Experts of a small language model.
Size: width 320, 73.7M parameters.
Below are experts of layer 7 (counted from 0) of a mixture-of-experts language model. Rows are named router (the router's row for the expert), up (a neuron's input weights, with its number) and show model dimensions 80-159. Each number is 128 + 24 x the weight over its row's rms, rounded and kept within 0 to 255.
After each expert's rows: a language model's description of what the expert responds to. This comes from a sample of Wikipedia text that the model never trained on.

# expert 42
router [101 129 135 121 110 128 151  95 104  99 107 178 134 109 130 131 153 144 140 136  87 139 146 150 133 148 144 114 166 150 147 158 148 101 153 120 109 136 157 129 169 150 127 125  85 118  87 106 149 118 159 168 102  79  65 106 116 135  88 102 126  96 147 175  93 145 143 138 131  94 118 116 156 159  88 106 110 131 134 137]
up0 [123 165 137 132 115 149 125 114 139  78 124 167 131 121 135 162 135  95 102 124 128 121 117 154 102 156 104 105 129 174 155 119 186 129 117 104 145  92 119 119 150 169 128 120 148  95 130  94 127  78 115 175 123 112 155 111 141  86 168 118 151 121  76 127 154 153 147 126 149  90 115 181 114  68  95 121  99  94 132 148]
up1 [135 150 127 146 130 108 121 176  95 147 119 151 112 108 146  95 163 108 113  67 131 108 111 138 186 156 128 101 126 151 130 130 128 142 148 103 101  90 155 139 149 157 139 208 121  86 105  71 128 149 148 152 122 134  96 125 104 109 144 115 179 105 124 132 148 149  83 128 200 140  95 112 147 171 129 137 128 110 132 141]
up2 [154  86 131 128 117 105 134 105 150 170 148 140 133 136 133 121 126 114 141  81 111 104  82 153 125 166 140 121 138 146 164 107 146  99  97 105 157 107 129 122 136 119 118 150 116  88 141 119 146  90 167 143 161 110 136  93 130  98  68 116 141 115 164 144 122 144 114  94 153  95 104 131 132 134 110 142  88  97  93 138]
up3 [131 120 116 110 111 102 144 135 101 131 111 154 126 112  96 166 135 148 120 103 157 165 145 137 177 144 136 130 134 138 122 171 146 122 136 111 126 161 147 141 140 107 122 147 118 119 102 100 156 140 156 154 127  89 133 105 119 100 119 103 162  99 141 165 143 140  54 107 147 112  98 124 146 149 140 138 103 138 127 124]
up4 [101 127 151 135 149 117 150 134  93 106 100 139 106 117 128 113 151 133  81  95 151 142 138 141 151 147 149  78 157 122 154 147 163 114 173 124  82 131 153 138 137 138 135 152  85 131 137  80 139 112 138 135 120 129 131 136 111  86 129 106 151 110 143 122 163 153 105 126 157 125  78  91 163 143 115 119  67 124 105 151]
up5 [151 117 159 134 157 136 147 124 171  95 117 142  90 112  85 182 135 153 133 140 119 127 127 124 144 104 187  95 136 135 147 154 146 140 114  98 128 131 120 149 118 119 169 147 122 138  91 118 129 145 189 115 119 137 111 153 124 131 143 116 135 110 154 116 136 136  79 112 197 131 136  99 144 189 104 114 120 137 107 141]
Past-tense verbs and table pipes. Main verbs after a subject, such as took, died, began, served, had, plus table cell pipes in results and schedule tables.

# expert 32
router [113 115 134 123  85 105 155 111 106  92 121 151 115  89 118 131 148 149 123  87 157 135 124 133 175 130 140 110 170 151 108 146 156 116 120 128 122 133 161 170 170 141 116 161  98 119 111  66 161  96 157 188 124  80 125 111 131 133 130 101 123  87 132 185 146 140 128 154 145 108  83 103 130 160 104 135 112 120 113 140]
up4 [120 119 125 114 165 131 129 134 140 120 115 135  89 134 113  93 141 155 118  36  96 119 151 124 128 166 121 105 148 119 165 145 109 108 122 106  97 115 143  85 121 149 123 149 156 104  98 108 169 164 145 120 133 117  97 110 117 111 116 108 167 106 116 177 145 136  90 100 147 128 108 135 170 122 129 169 132 122  83 145]
up5 [121 112 139 157 116  89 130 152 120 109  76 116 137 133 126  86 136 132 108 149 115 111 153 163 102 170 173 128  97 176  99 109 130 109 141 138 108 139 174 119 120 113 106 137 139 125 126 116 145 118 139 119 103  90 131 187 128  93  87 112 152 122 116 125 136 138 108 153 134 160 123 169 135 141 132 111  96 131 103 120]
up6 [135 154 134 122  85 135  92 132 191 152 113 174 123  49 121 119 155 132 148 147 116 136 119 154  91 172 117 117  86 131 113 136 139 143 188 134 134 121 119 116 140 155 136 106  79 114 120 137 127 134 121 133 101 190 113 106 104 123 174 108 127 137 136 149 141 133 147 164 123  91 132  96 126 143 138 133 140 129 150 184]
up7 [124 122 133  78 111  94 130  71 113 150 121 160 132 152 127 109 148 113 108 138 129  88 122 149 125 141  91 128 103 166 139 180 116 111 171  98 131 120  99 158 133 154 114 139 108 128 121 128 162 111 120 142 111 152 132 172 112  86 111  95 142  85 130 130 153 102 118 100 135 126 129 105 134 122 106 149 125 102  60 139]
up8 [121 165 151 141 133 118 150 100 110 129  74 119 181  98 132 149 149 132 115  98  71 145 127 194 105 181 157 112 109 103  88 130 160  96 145 125 111  97 148 101 157 105 130 138 122 165  96 133 143 137 142 151 141  91 132 115 146 119 150 137 128 127 113 152 160 181 144 132 132 137 107 122 149 137 102 111 127  92 137 108]
up9 [153 126 138 108 125 159 141 119 103 136 131 170 112  75 136 119 169 133  83 161 156 138 169 129 138 145 134 122 132 136 121 116 123 146 118 120 120 117 128 124 137 127 149 132  73 170 118 100 113 162 121 103  98 135 126  88 140 103 153  82 140 148 173 129 131 191 109 105 162 121 125 155 121 136 131 141 139 144 145 127]
Infobox and table line ends. Line breaks and spaces ending infobox fields and table rows, in election results, sports rosters and taxoboxes, such as after Home arena or Seats won.

# expert 45
router [ 75 110 168  68 148 118 127 120 113  77 107 135 111  78 144 102 138 177 124 139  91 155 133 161 123 147 131 125 130 154 144 144 127 112 153 102 106 160 134 160 157 153 118 124  83 148  97  81 150 119 146 175  88 129 125 116 130 115 121 125 136  91 149 141 163 130 108 121 125 108 108  98 143 160 131 109 124 145 141 174]
up4 [102 176 126 120  79 125 129 145 106 115 120 122  91  94 128 112 125 116 132 109 100 115 109 143 156 174 110  99 156 135 138 141 116 100  82 148 132 143 138 154 133 143 148 146  99 128 113 114 139 153 117 108 108 122  99 146 137  42  94  85 152  93 157 137  98 179 141 139 138 119 132 132 161 136 125 122 118 107 132 154]
up5 [143 146  96 102  95 115 153  94 118 123 140 122  80 102 110 109 106 135 174 111 145 113 170  55 157 109 142 109 128 101 153 135 172 101 123  85 133 124 108 144 141 195 110 143 110 111 126 114 147  93 193 122 145 118 117 128 116 141 124 111 139 123 179 142  72 143 118 146 179  92 123 144  99 142 118 165 141  93 117 128]
up6 [188 124 154 118 143 119 101  96 146 153 154 122 124 105 141 123 144 133 100 108  73 133 166 151 160 146 167 115 125 133 138 177 119 122 125 137 122 118 110  81 149 141 137 113 138 151 137  94 155  99  89 155 182 137 120  98 121 166 108 111 128 128  95 143 158 158 131 126 165 145 131 119 157  89 127 116 148 137 132 162]
up7 [121 159 107 137 147 142 101 117 121 135 113 154 127  97 107 118 120 160 141 131 153 183 109 108 109 138 151  88 147 149 133 128 117 140 143 153 110 179 142  95 137 129 175 113 139 128 135 122 145 123 145 130 129 109 113 131 130 137  95 108 154 131 101 141 102 131 104 107 139 129 134  99 168 145  99 129 126 107 146 120]
up8 [136 128 116 146 102  98 132 105  84 132 105 157 115 100  96 129 155 123 101  96 140 165 150 135 170 147 158 117 152 125 122 183 189 121 140 110 111 150 142 120 171 132 107 179 122  92 105  78 150 111 155 152 128 100 113 118 101 138  96 102 145 140 160 161 118 139  84 135 166 112 103 113 159 153  97 113 109 114  91 132]
up9 [124 105  81  91 117  79 143 118 108 111 115 159  82  84 113  93 136  95 144  95 145  97 184 157 131 128 152 138 137 158 200 124 152 117 111  63  91 144 141 130 147 168 110 169 123 114 119  91 114 143 102 136 109 113 144 139 162  66 137 138 141 144 123 154  91 141 133 181 123 128 135 110 161 123  94  95 154 128 120 103]
Apostrophes and verbs. Apostrophes in possessives and contractions like saint's, can't, I'm, and verb stems after to, would or will.

# expert 52
router [128 134 167 100 120 104 160  96 139 101 117 165 133 138 127 108 129 158 125  86 148 141 139 111 144 131 139 139 145 161 137 120 147 112 162 131 110 154 137 143 154 163  93 129  95 111  96  89 150 122 144 132 110 105  98 136 124 124 111 123 145 108 134 157 140 129 124 141 152  95  97 105 154 135  73 100 127  96 116 151]
up0 [125 129 137 109 105  97 124 122 100 126  92 159 145 120 111 100  93 174 138  98 105 134  92 141 109 138 133 151 110 165 159 129 117 150 150  95 131 124 168 106 139 131  82 141 123 106 107 106 126 128 166 166  58 107  99 138 142 115 104 144 124 172 116 143 143  99 134  89 124 105 105 115 164 131 135 101 153 115 125  68]
up1 [133 124 111 130  67 110 119 104 110 149 137 159 107 126  93 124 173  81 107 115 149 211  96 161  97 157 148 129 115 148 109 146 123 121 130  92 108 132 139  86 126 148 118 136 142 103 137 118 139 153 124 158 143 127 125 127 101 120 132 114 108  65 141 114 135 169 100 119  98  88 143  99 129 138 115  79 141 123 129  93]
up2 [ 79 142 136 124 116 156 177 123 145 101 105 116 135 134 132 157 115 188 106  84 103 110 126 113 144 102 131 140 121 142 149 152 135 126 165 160  96 108 125 125 145 135 102 131 120 151 142 109 118 181 126 156 133 104  96 121 137 123 122 142 120 112 149 129 127 161 142 108 130  92 126 100 115 159 102 112 140 137 158 131]
up3 [127 138 128 104 177 102 134  95 137  72 131 152 108  90 127 108 108 112 128 128 133 101 158 107 150 149 130 108 150 107 129 138  80 141 152 116  99 137 155 111 132 141  92 179 140 146 128 124 116 103 173 152 111 103 138 129  57 138 133 102 138 151 145 170 132 122 117 164 110 143 139 145 148 158 123 146  96 141 143 104]
up4 [ 93 111 140 130 148 126 167 101 100 128 113 102 135 117 120 151 129 150  95  96 157 156 176 139 126 155 125 125 137 117 170 118 103 107 153 104 115 126 121 149 144 138 108 138  86  68 126 114 130 112 132 101 149 151 146 140 118 131  87 163 136 125 144 124 141  98 128  93 135 104 138 112 171 181 129 130 137 110 116 140]
up5 [ 99 136 133 111 132 183 140  94 107  99 135 134  87 100  90 137 109 134 128 125 152 129  67 146 149 164 140 120 130 120 151 154 132 128 127 114 138  83 126 138 141 118 171 114 114 138 144  98 132 185 152 132 103 129 142 132  99 138 151 127 124  87 113 130 141  95 117 141 132 161  84 110 127 155 126 126 147  80 147 141]
Mid-word fragments, table numbers. Mid-word pieces in rare or technical words, plus digits in sports score tables, such as Py-the-as, arche-ty-pal, the-ophy-lline.

# expert 39
router [102 120 131 126 166 107 121  70 108 134 101 159  97 101 104 120 152 145 111 102 140 158 127 118 164 141 149 135 153 144 128 145 118 114 132  96  79 126 150 120 162 130 124 149  86 138 103  82 151 144 158 133  77  90 121 137 126  96 103  78 150 104 154 159 153 109 125 170 169 108 115 101 160 128 103 101 104 119 129 142]
up0 [124 149 113 128 126 145 124 122 119 121 114 151 163 164 107 150 125 132 118 132 126 129 107 137 128  96 100 115 103 127 129 156 107  72 143 107 102 156 118 126 149 128 111 130 183 156 134 113 116 106 126 147  78 147 106 130 128 115 113  94 119  81 111 156  99  88 147 107 124 137  84 115 186 118 128 131 122 134 110 164]
up1 [107 132 135 107 120 114 125 157 120 102 131 167 122 121 107 153 164 106 161 130 142 132 164 176 144 129 134 113 163 105 111 169 100 134 132 117 131 165 162 119 137 107 152 136 150 133 145 117  96 112  97 163 101 106 124 142 128 161 152 116 116 137 129 143 155 155 105 113 103 111 129  79 125 101 148  94 137 127 118 114]
up2 [133 158  88 111 134 117 143  77 133 117 126 122  85 149 129 125 127 131 119 121 133 129 157 129 149 161 131 125 125 114 132 124 147 148 112 119 168 180 145 178 131 118 120 140 141 129 140 109 137  77 165 125 123 132  94 165 156 125 138 118 138 139 171 134 125 142 146 131 125 106 124 119 164  93  96 109 106 130 115 181]
up3 [109 122 132 105 138 124 142  98 108 117 104 134 151 120 116 181 115 149 159 109 137 139 146 131 114 106  94 140 127 125 147 196  99  92 163  95 144 114 128  99 135 172 128 158 178 117 156 119 157 116 116  90 113 138 110 126 139 122 118 125 120 108 116 129 120 118 132 106 122  61 116 148 107 112 133 139 155 106  79  89]
up4 [120 150 174  98  92 137 151 117 120  93 100 174 122 142 117 137  79 129 155 124  92 136 153 124 153 131 119 135 148 114 154 143 134  77 129 119 131 135 171 127 175 124 102 139 123 131 149 139 149 116  99 182 134 133 115 123 104 175  86 136  95 137 112 157 126 123  86  85 108  76 103 125 128 133 130 123 181 127 123 156]
up5 [118 147 139  95  86 132 122  94 142 105 133 126 100 144 116 105 148 117 102  81 113  87 125 113 167 148 128  93 147 154 189 115 135 152 120 113 143 186 124 143 131 150 119 140 103  79  76 123 143 131 140 103 143 193  74 121 144 106 119 119 144 125 121 155 127 128 144 138 103  77 119 146 128 144  99  85 154 121 148 114]
Slavic name pieces. Fragments inside Slavic and other foreign personal names, such as ov, av, and, ić in Zavala or Aleksandrovich, plus year digits.

# expert 1
router [120  87 118 131 110 124 172  92 101  80 113 144 119 123 102 163 139 111 107 111 130 166 139 165 144 153 157 128 149 153 108 173 154  93 109 104 102 141 129 123 146 133 139 159 102  96 115  47 146 138 133 154 123  90 126 109  95 133  97  99 108 101 151 155 112 152  95 104 173 105 109 102 142 150  96 120 120 105  83 137]
up0 [122  91 154 155 102 153 124 123 115 147 149 143  78 132 140 103 132 163 130 180  87 149 149 143 169 182 102  94 139 153  98 179 114  91 142 161 132 140 128 151 138 138 146 112  93 141 146 147 158 127 148 129 131 127 108 126 119 109  94 109 127  76 129 137 134  98 150 119 153  95  98 139 147 164 109 155 137 110 144 138]
up1 [103 107 117 134 137 111  75 128 115 155 164 128 139 118 114 108 140 167 130 125  78 141 141 125 169 114 131 116 147 147 115 145 174 132  96 128 116 184 141 116 153 120 114 140 108 160  94 113 117 120 155 148 127 103 104 138 159 185  88 116 148 109 189 112 130 135 122 115 150 101 138 100 110 132 122 126 133 159  97 128]
up2 [116 128 110  74 169  67 110 168 126 116  90 125 129  95 111 114 128 136 113 136 157 147 111 125 144 186 137 137 132 151 109 134 132  90 126 107 133 143 113 118 150 103  80 106 122 104  74 114 143 118 142 171 104 128 125 129 127 147  95  78 154 136  97 126 146 140 122 122 153 125 141 142 145  83 141 111 142 184 121 145]
up3 [145 187 146 134 139 116 100 112 132 132 155 109 185 107 187  85  77 139 102 105 143 146 138 113  91 162 117 123 178 161 120 170 140 156 109  99  77 131 132 130 129 137 110 138  78 103 126 140 126 105 130 122 131 130 117 129  96  93  91 131  83 177  99 127 126 159 145 142 162 180 109 100 139 120  93 109  75 114 110 103]
up4 [140 161  99 124 147 109 134 118 108 161 149 128 136  93 169  97  95 137 157 110 102 185 125 115 147 150 167 114 139 146 164 135 131 126 143 109 121 111 129 163 136 174 107 166 129 137 161  89 149 115 170 144 145 115 125 150 151 106  74 143 136  82 108 129 142 126  94 154 116 157  93 112 142 128  85 102 165 131  92 143]
up5 [142 150  70 117 120  80 156 135  77 118 163 133 143 121  93 106  98 184 114  56 131 134 113 134 159 117 156 135 156 117 158 118 166 133  79 115 116 104 144 150 126 126 102 158 111 113  95 226  80 106 181 124  88 137  94 163 138 115 141  84 127 135 142 109 124 156 112 136 111 114 105 117 158 150 108 141 143 172 113 148]
Proper-name initial pieces. Capitalized first pieces of foreign or unusual proper names and place names, often after of or in, such as A(va), Ed(essa), Le(ung).

# expert 60
router [145 155 126 112 110 109 123 105 130 136  93 145 136  78 100 155 176 151 111 107 119 151 162 142 130 152 174 108 181 137 135 134 143 109 131 106 108 133 149 137 155 134 136 168 107  89 146 118 141 103 170 154  72  76 115 102 103 127 109  85 139  80 126 167 172 115  80 144 124 122 104  95 153 158 109  96 126 104 105 147]
up0 [156 109 111  91 154  96 136 141  76 112 148 117 141 114 144  86 119  98 169  66 133 146 166 159 137 149  96 124  98 150 116 103 174 132 158 168 112 154  77 138 162 111  78 155  71 121 103 110 161  86 110 148 136 150 146 103 140  92 124 130 173 125 163 133 149 167 123 134 142 146 133 161 172 158 137 130 113 101 100 174]
up1 [166 143 121 134 110 119 146 120 104  95 161 169  71 101 138  99 101 157 117 146 108 102 146 187 167 128 120 132 166 137 145 114 160 127 138 123  99 124 125 119 143 161 121 149 143 123 114 113 124 111 131 135 103  94 114 111 135 103 103 140 120 109 155 167 139 163 168 146 141 133 136 103 105 149 150 115 146 123 220 100]
up2 [139 135 103 155 164 129 120 147 210 102 108 124  85 100 129 114 111 141 143 118 125 202 138 152 118 113 124 128 108 128 154 126 123 158 108 103  92 147 162 104 135 139 100 153 139 145 106 110 142 137 113 127  95 121 147 154 112 130 137 119  94 131 117 132 127 154 135 166 138 134 138 118 150 140  90 129  64 135 139 102]
up3 [133 123 140 108  97 103 138 125 104  87 140 131 125  76  81 174 126 173 150 136 142 147 145 123 121 165 134 110 177 119 116 154 150  87 141  71 122 145 176 152 138  94 100 111  98  98 117 124 131 119  94 109 131 166 140 105 140 151  92  95 131  92 147 121 125 121 128 154 149 154 132 131  82 116 148 125 140 142  98  87]
up4 [117 137 139 121 115 118  90  98 169 143 116 142 129 168 135 108 219 144 108 124 144 104 123 132 166 142 113  90  59 137  87 144 166 109 101 153 137 148 116 145 106 206 114 120 137  84 133 116 132 155 120 153 128 141 133 135 121 125 161 116 116 123 131 158  98 150 105 133 139 123 116 126 140 141 109 129 142 179  98 115]
up5 [122 112 159 124  80 144 118 159 114  96 123 124  84 104 141 132 110 131 140 124 145  55 152 116 133 137 130 112 130 113 123 137 117 119 120 127 126 132  97 174 145  88 143 107  86 119 109 116 117 128 122 129 132 116 116 161 130 119 110 140 164 114 143 131 150 101 153 120 129 160 157 131 167 125  91 129 136 135 136 163]
Articles and auxiliary verbs. Articles a/an and auxiliaries or copulas was, is, been, plus subject pronouns he/it, e.g. played an important role.

# expert 5
router [113 131 143 132 106 105 145 132 118 130 123 166 114  97 120 129 177 125 100 111 129 142 132 142 115 160 133 113 163 140 131 181 164 109 167 116 115 149 131 152 122 115 153 144  67 108  91  96 148 125 166 178 102 115 119 111 115 121 105  93 120 111 153 140 168 115  84 170 128 121  98 116 153 147 103 107  74 123 142 145]
up0 [ 94 154 140  69 145 143 173  86 124  97  90 143 109 106  86 145 170 134 143 123 141 109 141 136 153 154 169 136 159 139 150 154 145 119 148 133  95 174 144 131 150 143 125 163 120 121 122  80 151 141 172 109 136 118 127 139  89 125  89 129 149 115 134 176 114 135 131 127 151 135 116 102 145 133  92 115 115  88 124 177]
up1 [119 129 125 114 125 130 135 118 103 122 109 129 129  93 103 127 113 159 111 117 114 122 112 165 131 137 131 151 154 118 150 137 151  98 108 105 138 136 147 136 135  97 155 112  93 124 129 105 132 146 116 136 112 149 179  64 146 110 122 146 119 132  94 156 115 135 129 128 142 116 134 123 148 113  91 123 152 152 113 124]
up2 [119  89  83 125 115  94 118 110 133 145 136 150 129 138 100 134 166 142 127 117  99 129 113 174 155 175 165 109  99 143 121 137 116  76 153  91 117 136 157 139 142 106 113 122 122 115 143 124 125 108 180 144 136 126 111 113  95 133 137 110 133  87  90 137  98 108 112 148 136 119 109 133 136 179 135 158 176 130 128 143]
up3 [101 110 152  93 105 131 119 153  88  50 137 101 125 125 127 130 125 148 142 143 120 144 141 118 175  79 102 112 149 108 132 148 165 110 130 132 108 111  83 145 116 123 121 195 108 115 119 124 132 155 130 138 112 101  56 161 131 124 136 136 127 111 129 128 147 144  88  59 157  87 128  91 104 143 164 148 118 104 109 203]
up4 [127 118 138 135 140 130 142 106  96  88  87 148 128 135 124 127 126 183 100 117 132 146 136 186 143 147 128 104 113 135 143 130 154 102 124  98  91 177 149 130 170 170 122 129 148 128 111 103 168 141 150 104 110 107 143  90 128 126 131 125 131 112 143 147 113 127 117  74 139  99 103 113 168 178  73 131 170 115 100 156]
up5 [125  95 128 133 153 134 141  73 145  99  94 125 139  70 118 142 117 144 151 115  95 142 138 165 137 134 139 131 161 101 101 155 124  85 140 105 101 146 133 125 177 154  80 155 140 118 117 106 126 139 166 150 109 114 127 126  88  93 103 140 126 107 164 127 135 151 128 145 196 120 124 152 124 159  86  98 130 118 113 146]
Digits and modal adverbs. Digits inside codes, formulas, dates and table numbers (2001-10, C_{28}), plus adverbs like still, may, not, originally, never, and LaTeX commands.

# expert 14
router [129 122  98  99 113  97 136 126  91 140  92 147 129 120 105 141 152 147 104  97 140 116 151 172 145 125 144 127 133 144 147 165 141 108 132  91 111 154 143 145 159 150 103 148 109  90 122  48 135 154 147 154 123 111  92  89  75 123 123 139 117  98 128 169 158 147  95 145 153 100 111 115 153 109 124 129  94 143 119 123]
up0 [120 150 104  96 112 120 191 108  96 125 102 185 143 159 170 111 146 114 136 105  75 155 146  98 142 130 147  87 127 135 130 145 105  98 179  93 106 118 156 171 139 152 142 159  88  97 135 105 109  98 135 133 122  84 137 145 151  93 152 123 138 102 144 115 154 103  95 125 180 114 122 107 129 153  82  98 129 106 104 161]
up1 [ 84 106 114 118 114 138 124 104 154 103  92 112 102 111 111 124 123 136 111 119 123 169 147 163 117 138 119 117 155 152 123 165 169 152 138 164 133 124 132 110 101  59 139 122 142 146  99 140 131  90 157 136 114 146 126 166 144 130 105 125  93 139 138 135 111 142  77 126 114  68  90 139 167 135 130 176 162 116 120 132]
up2 [116 101 114 140 116 132 110 155 124 120 113 128 114 105 155 148 118 115 126 102 122 172 178 137 107 102 112 134  93 108 124 136 132 113 139 145 120 152 130 138 143 150 134 136 125  94 125 152 137 120 149 177 105 125 135 166 137 130 130 105 156 126 167 126 126 150 122 114 132 142  95  80 170 114 136 111 148 106 120 130]
up3 [106 161 129 145 131 107 136  86 137 122 127 109 128 110 112 128 141 119 143 136 128 140 115 122 142 140 117 126 154 154 135 123 181  86 162 110 150 131 189 114 175 129 121 171 149 136 127  95 178  67 160 140 118 125  98 124 173 103  92 106 130  97 157 178 137 158  82 132 137 110  95 125 161 154 142 132 116 140 104 124]
up4 [134 132 147 152 129 139 127 146 117 136 125 142 148 107 122 152 122 100  88 146 153 124  90 110 138 147  89 119  73 129 175 159 133 141 178 127  79  74 161 129 128 124 143 135 161 120 123 131 125 104 144 153 105 130 124 143 119 137 118 123 111  90 138 135 110  94 109 130 107  88  97 124 134 128 158 117 120 151 118 122]
up5 [160 151 154 100 127  92 105 116 128 120 110 124 136 114 116 157 110 167 142 123 150 132 137 142  75 145 127 133 127 126 119 132 121  98 127 132 106 134 110 109 154 126 129 129 106 135 112 112 155 125 126 108 126 157 161 103 136 139  93 116 136 146  80 155 190 126 154 135 152  95  82 145 112 113 145 165 113 140  94 154]
Line breaks, list hyphens. Line breaks ending list items, sections and table rows, plus hyphens in titles like number-one and Year-End, and scores like 2-0.

# expert 25
router [117  99 140 132 149  95 144 123  92 113 108 142  79 102 124 160 142 123  99 100 111 152 128 145 141 180 134 120 145 142 129 125 136  91 164 104 105 162 122 171 118 128 153 133  98 141  99  61 157 127 144 164 130 108 137 112 118 139 103 101 129 115 142 175 111 139 134 128 162  96 115  75 153 124 123 129 132 119  80 160]
up0 [108 146 121 112  90  78 154  92 105 115 116 113 155 113 130 128 129 143 114 110 130 106 142 171 138 140 177  96 146 159 145 130 162 125 164  92 114 135 157 126 157 123 121 171 109 120 102  92 126 128 168 155 154 134  98 130 127  89 132  87 168 132 176 136 133 134 100 142 139 105 104 128 122 142 122  71 109 143 130 158]
up1 [133 152 145 145 134 124 146 126 122 111  87 148 136  68 163 120 138 137 138  92 116 145  99 131 118 129 110 121 128 149 107 110 110 171 117 141 105  99 145 120 176 123 124 176 122 190 145 119 149 114 123 158 122  56 117 126 130  95 160 128 165 120 122 169 137 148 145 130 122 154  63 129 104 131 126 126 102  97 110 125]
up2 [ 81  91 133 114 126 158  80 135 149 146 136 151 150 131 153 119 137 144  89 101 137 111 124 116 151 124 130 138 132 189 121 176 130 158 115 164  98 156 138 144 163 106 104 147 137  86 101 118 155 151 139 106  96 105  95 128  96 133 123 127 132 108 149 114 192 105 128 113 142 147  99 123 153 146  84 109 120 145 142 137]
up3 [111 132 133 101 112 149 107 136 137 102 141 122 126  98 139 108 154 142 121 107 138 139 115 155 144 135 155 101 153 139 144 174 155 112 142 148  80 134 141 152 188 151 102 162 115 125  94  78 139 156 163 141  97 128  92 131 132 105 156 109 141 107 172 135 126 156  65 136 144 124  66 122 167 155 122 127  92  98  98 126]
up4 [129 147 153  99 155  84 155 131 111 131 154 148 143  74 119 114 135 161 134 108 152 115 152 135 122 158 161  97 152 149 157 177 162 127 133  88  97 154 144 134 174 111 113 181  97  95 136 107 168 112 158 136 102 112 120 105 104  91 128  86 133 120 136 127 131 127 107 150 120 116  74 131 156 163  84 118 124 132 107 108]
up5 [137 126 146  56 125 145  88 151 188 128 159 101 132  71 166  92 195 183 123 133 104 143 123 125 132 108 117 116 175 148 120 157 159 143 120  95 156 152 127 120 148  97 112 117 119 111 118 113 172 102 127 138 133 100 127 152 144 121  98  98 141  89  98 119 113 123  93 131 168 162 110  95 136 111 139 121 150 147 118 110]
Given names and months. First names and abbreviated months inside tables and running text, such as William, Steve, Jan, Sep, plus capitalized name or brand starts.

# expert 26
router [129 142 118 117 108  94 137 136 118 119  96 114 137  95 124 141 166 136  97  75 139 156 109 172 185 161 156  79 137 156 127 143 156 130 140 140 134 166 146  94 157 138 107 127  88 118  69  92 141 104 131 139 121  98  81 116 112  81 111  89 135 115 148 154 169 138 138 133 154 129  85  85 180  97 101 114  83 111 115 116]
up0 [149  95 121 103 130 117 128 113 111 115 145  79 150 137 157 112  94 149  92  74 106 159 157 127 129 166 138  65 170 119  83 141 118 128 130 156 131 163 123 160 148 148 130 149 112 126 147 102 112 134 142 171 122 143 116 156 101 105 114  96 116 168 130 141  91  93 129 148 134 126 114 139 151 143 123 172 134 119 145 212]
up1 [136 137 166  83 120 130 153 138 133 111 120 123 166  71 102 153 153 136 115 138  71 131 124  92 124 106 136  91 164 156 126 153  95 114 133 119 128 109 137 118 166 129 159 172 127 131 132 113 131 103 158 158 118 116  95 137  91 133 114  68 125 124 142 146  96 134 122 175 151 143 125 110 132 205  70 160 101 136 114 104]
up2 [ 68 138 150 164 110 141 131 142  98 133 135 125 154  97  94 102 117 147 105 113 110 132 132 165 121 138 152 138 108 149 111  77 110  53 138 159  83 133 112 157 144 141 129 129  97 127 182 109 144 105 151 137 154  71 105 117  96 130  98 102 144 139  96 106 119 160  82 144 131 134  91  71 142 139  86 111 127  70 123 187]
up3 [168 125 160 131  99 122 139 118 107 152 145 135 156 109 120 118 103 123 166  82 103 139 154 177 152 150 122 117 161 112 120 135 105  98 135  99 131 128 152 118 134  97 152 160 166 139 123 139 113 114 139 111 173  91 120 122  86 118 141  86 123 171 123 160 110 162 143 143 175 118  87 130 110 183 123 134 127  89 129  95]
up4 [ 76 142 168 114 110 102 135 144  90  68 127 154 128 150 122 127 141 165 138 133 101 154 134 126 126 142 127 108  98 147 113 184 139 145 130 130 111 111 140  88 138 145  91 123 129  95 106  97 151 140 132 125 111 132 140 122 110 115 159 149 108 135 144 111 197 168 159 132 134  78  94 147  79 129  77  99 140 128 102 157]
up5 [ 79 170 162 119 131 122 101 118 146 152 119 139 158 107 135 133 101 105  65  67 111 146 105 117 107 105 163 159 101 191 115 146 122 109 138 112 129 174 112 125 143 123 102 123 134 122 103 104 134 135 148  93  67 148 127 106 125  72 151 109 150 122  93 175 129 133 150 126 126 120 123 103 144 111  96 132 186  89 121 131]
War, league, division words. Second parts of proper names and terms, such as War in World War, Force, League, Division, Season, and word-final pieces like -ism.

# expert 8
router [110 128 131 115 135 100 166  98  89 119  98 169 148 109 124 140 158 128 102 115 116 151 168 143 142 143 113 110 173 157 125 176 143 111 147  97 104 158 118 169 121 130  94 140  98 123  97  53 173 149 148 149  97 118 122 130 120 124  90 120 114  92 148 153 108 113 122  94 149 114 114  96 172 137 131 138  92 120  98 154]
up0 [171  89 136  72 120 116 138 167 116  86 110 122 150  97 105 166 108 126 137 129 135 115 130 130 150 134 143  94 149 148 107 168 135 108 111 121 115  94 152 115 140 113 141 143 124 116 103 119 146  95 129  88 129 126 104 148 103 152 151  79 128 115 133 115 142 155  67 147 111  73 113 144 141 149 102 112 139 155  89 103]
up1 [147 144 141 148 147 134 109 119 157 124 110 119 163  88 120 141 112 124 109  98 102 159 100 161 118 166 147 126 133 132 193 140 151 128 121  99 136 126 158 156 188 167 142 148 140 131 114  95 150 123 114  92 118 139 132  98 130 173 128 146 123  93 139 151 121 140 143 158 131  93  91 113 112 174 101 149 100  78 160 140]
up2 [140 130 126 127 142  90 106 106  89 128 127 131 138 141 159 122 129 161 110  88 120 148 108 172 160 152 122 139 169 130  88 132 158  95 185 100  98 144 157 131 138 114  98 118  98 120 151 169 126  98 137 134 119 134 115 101 110 115 145 124  84 111 133 107 130 105 123 193 145 145  96 131 111 180  78 101 144 132 130 175]
up3 [116 137 121 126 143 123 135 132 154 166 132 142 124  87 165  80 172 120 132  75 149 143 117 113 132 152 136 119 146 175 123 181 136 113 125 156 128 101 173 128 132 158 144 133 111 101 118 125 115 120 154 115 123  96 113 122  87 105  76  99  97 132 133 162 174 157 117 102 131 143 133 129 124 140 130  84 108 158 115 118]
up4 [ 95 114 128  80 121 116 141 152 128 132 136 107 125  96  99 125 100 136 119 118 134 134  86 130 114 153 131 122 158 143 114 136 137 113 189  99 112 132 127 149 147  98  80 139 117 134 123  95 168  95 183 130 132 116 103 140 131  68 161  63 131  84  83 207 124 154 172 138 183 146  65 130 129 110 159 136 114 123  99 161]
up5 [118 105  95  69 138 113  98 111 100  84 143 162 133 120 118 131 127 174 141 137 121 104 143 126 145 129 153  82 152 139 144 130 137  87 144 163 110 134 163 117 138 108 141 146 139 122 167 129 138 108 142  93 122 122 112 113 104 125 139 112 123 103 118 127 139 156  63 155 127 100 142 134 116 155 147  82 187 153 132 128]
Acronym capital letters. Capital letters inside acronyms, gene and compound codes, and asteroid designations, such as NFIA, LH, BX_{53}, KHJ.